Below are experts of layer 3 (counted from 0) of a mixture-of-experts language model. Rows are named up (a neuron's input weights, with its number) and show model dimensions 0-95. Each number is 128 + 32 x the weight over its row's rms, rounded and kept within 0 to 255. Numbers have three digits each.
Before each expert's rows: a language model's description of what the expert responds to. This comes from a sample of Wikipedia text that the model never trained on.

# expert 4
Description: Inner word syllables. Word-internal pieces like it, u, il, el in words and names: w-it-ness, act-u-ators, bo-il-ed, D-el-hi, M-ill-ar.
up46:213111151075167109095123136191143159102162142134149167161168106150108116091116187099184115166145159104156089169144122104136150079122144183156132070117156126116136135168118156117131147153064177111166098113127103037132108143139153107120159087178103121089113114101068105129136154191150120105
up47:124118166150169123100186143112161090153128118187186160126144150135140190118109124082162084131071118144159128138130199192171105106101108164155126119082113153118118145125134084125139133168081130118117194146163144114076141119098110058137122039145146081190086157134096091150168153142108138144
up48:084128098125154157152118157096109077131099152104150091168081162162086091133096074112143124141087179083135122140091123169106158090109159142153107084171112151152171092148138117126120051152111142134117137196094143076199114110140118130190090119133112122147121210132174157146120085129082181081
up49:097139157145113128155070136066109085097131146145168129127130136187120078132151154133143078121086170104149163149200128188189140178111083080133154133188091177135151063136094111124148114099097156134117132122128142094102151140142073120147057106160122126128138152169120076133181073116093073111

# expert 12
Description: Word endings en, g. Word-final or inner pieces like en, g, ess, ick closing words such as oxygen, nitrogen, lessen, frog, Ridgway.
up0:138170152128094126134142070030133106120148116102169150156089079118101097115122121088141079170170167149125152195159118132065097100135135108129103119132121100142151121105126084055126110176167105165110153163107110146145071090118147123140185111163147127168157147096138126052084121144064103173
up1:137171142094121157140075148162066124126228112109055128100147100155091157154089148130159166159137148143104099128133139039117133114127203155118134119132085075168106084122077118152160157160136134129158119120052157129072076097122157138130117141125086175180126155155101154133131114143129119157
up2:156177120079113135099112092160105157148116131116140140148100154141185110110102155079137132191133155093110090163078135104102122181153181109132190145155125141106149162088157202152150116221086078136112123127094090108162090105133148152165145188095181128162127155077110100102129169094151172120
up3:140176102135102154126119100084101071125189133163034134154107175089138103072161119130148133119087129086122087149120107116174136131095138066144141124186120135138105108121111155189144140144151093172089089107150094143095112144185152108208047098130126139185159108134113129171109108106093104121

# expert 19
Description: Brackets, dashes, coordinate marks. Opening parentheses, en dashes in scores, slashes, prime marks in coordinates, and capital R or U pieces, as in 49°38′, 6–2.
up0:126080127143147155111162082117115051178110137140135072212127106152173147109127167106172159150108108140140179114143117093141113145141137151143146103090117172091143103054127101049122120131156125074107126144128159141109132103219179145125152113067110161132182149145075131175114164097162136135
up1:098117140114139090133140086120126160120130079144128124155141108081114168080129104138138077153154201146153177102132103160114085070135107121148100102167106156107151139085104124138146081174175134145121097162141155057094113138075159108170172137141217143135113107157141094039072155105108181103
up2:153153161081202129121135132122108080159128074096139170112128151150135077160189159186180130133112176131166143122103142126153186128126141183176067155137068102151172189115080064097186086156104146096126159137116106155099093098110169087126123136130063137123124125146126080119104135098125123112
up3:090160181082137205112156156168132147108081156114138151086106133110138172180172168142153093106190190137120102144096181137098069091125095143067131167128143205039143137112134113088098092089121137101101156156169098112150120153099127173149163093129093113122129127116164127102119120110101149122

# expert 15
Description: Word-final consonant pieces. Word-ending pieces like t, er, or, ik, ant inside names and foreign words, as in doigt, Vlugt, diabetes, and capital I.
up7:139165123103204129135182124171163166144140128095151168141158117058132112137128101186137109082114112136108178129062119106130106080140118098147091080169123152170165102090091123114144097129107149144123103088167176179072071093083151158133153099121206110092103135106080135118156134100171178128
up8:026202094124057095111106145122072099127111124080124149114129135145097128148158113128089168137102155137147131205138174170133120073170144108204130085156112121110112111178093126195150130150130145119124107137088133125133100109111152148171097102133098179158122158119110151084098158113151196103
up9:121171128101091167135137118178094174136070123105146083105081163202145159137096155102098097179082117058103134100093146127146153124102087106133122170122146149139137179151090115102130072080164075139212138116094145160144143152117151154138152141080122091093137085174152146097142099088187107123
up10:129126110091134139161072116133079181143113207125162091102092171131142160145118100105179141115147136062137091157111119179128096120044119128147165098130117132082163120131086149143169121124111127168109118162092106127062041156071170124128115153103182087139104131179126116115162092110142112188

# expert 1
Description: Years, digits and colons. Leading digits of years and numbers, plus colons after list labels and section-heading starts, such as 1970, "Author:", "=Martinez".
up22:132112114163123126104064139072159172100097104098101128123086072128101060098149153173102188167172120104102054164145121103130120111135126158138079106131115107129189107122147112155169176135124138111218124124157145148119109101209108125125088097062101175115139114144149066094134167131116144131
up23:128123128127139119139154152140094136145137136146150193099183085167104114117094214135153113170158139116188146067128152179105173110057103154124156138098106114201134204101108133150172141136121102133115132106138102153162102136142167167154152081121107170123123066125100217129118187149146123092
up24:120134124150134142169082126173142074156109069111118127121184109133182152171105177061139143151125133142129119048128120190111145099079066110129099184141166155070172153085078141127154150106151130076112176140194101164130158126156115117139171138082149179155141136105085127167169099124140133110
up25:142127108156098119161120162179192113093110109185120138173130095160144176075132154096143130141170164067137140132106099182100049113106088096132099116106147126180158151162116129155130126097073149217125106144097171102166143165134145134121134111205126107196085128129140099154146071103125149147

# expert 10
Description: Space before numbers. A bare space token before a number, mostly years and dates or table scores, like "in 2009"; sometimes initial R/r.
up21:117122123188164140089114083118178132115128066071101154142126153134120113142119102136152068117139099136083163182131187166139170172127134101115094128099164139134046082152143133116109151080089108086089159136071097189109132123106166132145118171108044169195157171137135126146116117155166128145
up22:157101066092121156163157110089132121159128047144111089093091166184152151158141155163108095088091158110138075112067181175191139095109131107136121120142186062121149152180112119118158161144071053148153137145136131106124163119073169183121142121114102133100117119116165113121146116185133119125
up23:126122138121138089130102149116076086134149183110172136134042133178157128137168196153104145162155143148144121082192093131113114148074106140159106116182150155156151171060164130141136080123119139145155101108074164105151122084058112119147078103085091174143161087157105087129168139098168136111
up24:131047162142123140145088127195101113157135134103109180151163121111105119131124143073117176161095133073116145107172105110205092163178132086048107132137119169106108116134143127141149080103136146122174096150134141092110169149138105132103107137061092121138126111087108140136153066094204152194

# expert 3
Description: Mid-word suffix pieces. Middle and ending word pieces like -ances, -ing, -er, -ate, plus the pronouns he and they, as in appearances, manager, participate.
up7:083150121134161117107192120152153228131165125060141139134099125119165152100139115132113131090179135122120104161080177113130140129119117126062136131122107121125221105119077088155080134150135092149085088093114094160152128108102098191162131120160159081108163122164100180069138071114110139121
up8:148114129091131195133164108152110163106097102105154122150071096146084119136162122151177123055125134049141080147076166051126121110131140094176129102174141131171111127118079071138160160159089115111148111155105090121171109162096149112121194143191131149128152121121198122136097123144128195113
up9:098086150077153156163113130198096182138098155127087123128147091130128171105151164120148115145199135125083102074100084172182154136131119135042133149156144166094137152110184135071152117138119173110092177204114142071082100113132172115157137102088136156099110116124102134100165117116133158089
up10:175094137125137174134170174142129130099148169113145131104109092124140144121164094090110130139155155106156119210095139143088112116121136160116129106160090148146136188112158156186055110191091109182127109138150161171123102156108172142197073068070154052119107128155134135108120106124182133074

# expert 14
Description: Hyphens and initial letters. Hyphens, especially in Arabic names like Al-Amri and codes like LY-158A, plus list dashes, semicolons, and word-initial c, s, f.
up7:118167093106102107143107143145083097134130132157111171110088127165109135087127147143219140080116145160119099084093123109091086139169106122162155139115137110180090101155130187045094153144099123127179157099106128155103125194143136157155114117148137149176209098068077173139166156120175157125
up8:135155127139134135067164177155085113164147111156093178095097177141136111162116143161114093134150088160145172060127117126149134084141066150097144117168150111106146136076065107126227129161080161138176112116135130109156104084124134124160123100084172127095138091180121064136178126120191109140
up9:142110144143076096069165144106183133160131061169133099132122148130184105101115149081141123114120107152106085091119133133126088084066154089130169099112102157179170094164032178158139134098141085131089145141099145138112117115112158126196142101139106139145162130148105105076175102122167173063
up10:121134139200118129126141115135147153135070107125157133185147147098076154172174143130140130093082141073131177148177090118155117076113125154143123119075130138088135172121090130124118153038142086124137195124163091182169095120058135131109161089113128094206134190122173099160123125101120152126

# expert 6
Description: Syllables after C. Second syllables after an initial C or c, like C-ur-rie, c-ur-dle, C-ath-olic, C-ateg-oria; also word-start con, ex, Al.
up47:124115165098086132172139072093080145103177115069098111128154152169083050156109125125058140174100125147091096142118145116097137163076106194156118107137125163103111035127153066102088191156140153105145097110143115150137099107164140149149132174141130149122151141141106197116175111109107142128
up48:070136132119121125124121159148108086122145073078136115153135118141128070141110171181076103202139142075156079153134150151146165097131143149125082121138145127100181125124159137097172104215100159092146068118089102138093149060151159163101132172076155134088146090113131137151126143217118128142
up49:177087085159166164058053108148124125115153105138134107161058100142110090160099102100117131109162168087097143117142139161104089135114075093161145098135085096089174143132143152128068120129148112130105166098147215132136122130155176166132107149156178148109114142166187130061163081134118147161
up50:107165115102129159173094147150096145095110111213158140065189135172154111139134149113125044143114092122059134112108123078150113147158153111125145078103139132162107147086120148141178125155099172089091134185148189127114139155103116084158163114087198080148092097116162120081123130087137108107

# expert 9
Description: Commas and -ed endings. Commas after clauses or years and past-tense -ed pieces, also on and up, as in "In 1962,", returned, Preceded by.
up0:101145131149083138154084088140149085118060107113133172122131128120092118165145125165109065154129173138101156165081074178129104107094115111156101073126211057163146146130135128183145137145095205115147082166146115130153130156150090123144128145102164091077061090112131106184144161141105153128
up1:156179081080121114122097150140141105133145112129090053188119177149112112134143158123093168132096107107096104092108153088135109147069101119143139094101172155106143130106121089129194144187112117133084168122139096137164116167168112169084117202154129111167129170098062114069176150150065111159
up2:189170077120088150155113121163123043134124062121105080130113146105154121115086135117200124133076128146181088142066184127168106188121075115134141073129104102116099172075102119137108131165130134161120168143102076103086130150120114126106154165175127129151160126153108110150132128061142070148
up3:105129143075109171123144144184164130031169109110153125097134118129145140173068106102104153125141132173095158158090096104136140195143104082137119178182172160101083133111119083127117124136139139156133127126165054138159162079081141178186099119163170179171136134134124092169089115107116161148

# expert 5
Description: Name-ending vowel pieces. Vowel-heavy endings of proper names in tables and lists, such as -e, -an, -ia, -os, as in Currie, Glentoran, Ukraine.
up7:160082131153129126102144133132136117079178109159120106102140124148109191102131168141131124098101129142174143137097141096088174137130123089095153191161091086063071109148078197131131135120111065114150084155147131168104094115124122146105104151150133143184199133053130088119215148131170117165
up8:155150137092102118113108091108112179169147085085140139187151180166099177047106099119160182113114113134169155137127181138075124095095096136108148134131131092146157115148112185134094069120145125143135104171198132062148087128085128097125184101082143144066111096120149108138114175128138183105
up9:112177169104122097112146143120089173090111116126106171172186124169127157157187107131115138143117060148113157087107119134128138113127111104131171113098142130132092131071076070134118104070119143047166118119188116105132147146139148127104089144137151159131174128131107167094027113112166181056
up10:088159136159083138060082136134115162124075141138165116155159128185110131164180121133063116123135140171136161110181117205119096159127104099095062160113151107135118115151110148105106123138178138125160106079103132154078151131102127153115082093067161153147169072168120140125166160054185143120

# expert 0
Description: Mid-word name fragments. Middle pieces of words and names after an initial letter, like F-inn-ish, B-as-avakalyan, b-on-us, uniq-ue, Den-is.
up7:144126046125153118185140096108099103096088125158076119121176150098077060084067105107091140188154106152100084137065097151076125150196084122151158102172196131119145140111130162161094173140155148087153150149085119141092092070144172144152111121092128126135139148125129139141137121169157129117
up8:128187174109123154143135096105090152194132181114106085152198132136095170168125148048114152145125152143116113150176138150094130135103111168096099100190178151094144174184150126144162067102150141127097148092112130202133130123110088129099144077104091083125091113141081183117161133128159165139
up9:138182165127123129151182106113096181168123127129097134159118156141104164106136130129206114148129171095107153130159091204055170157122127112115148085123144137120127033133146053106114178074163126114136144153132156150111176102134057120139152129127078145152123190085095105143179112144099147132
up10:174101151116076092104198108142126140075168107152128149137120179157052112163153098173133061085160162129189155131046111172103157129108077122124068157158163102113107120117130144175107187070077142095129159141150156118129116092139116074097151126115141109139093131150093096133111120133170117150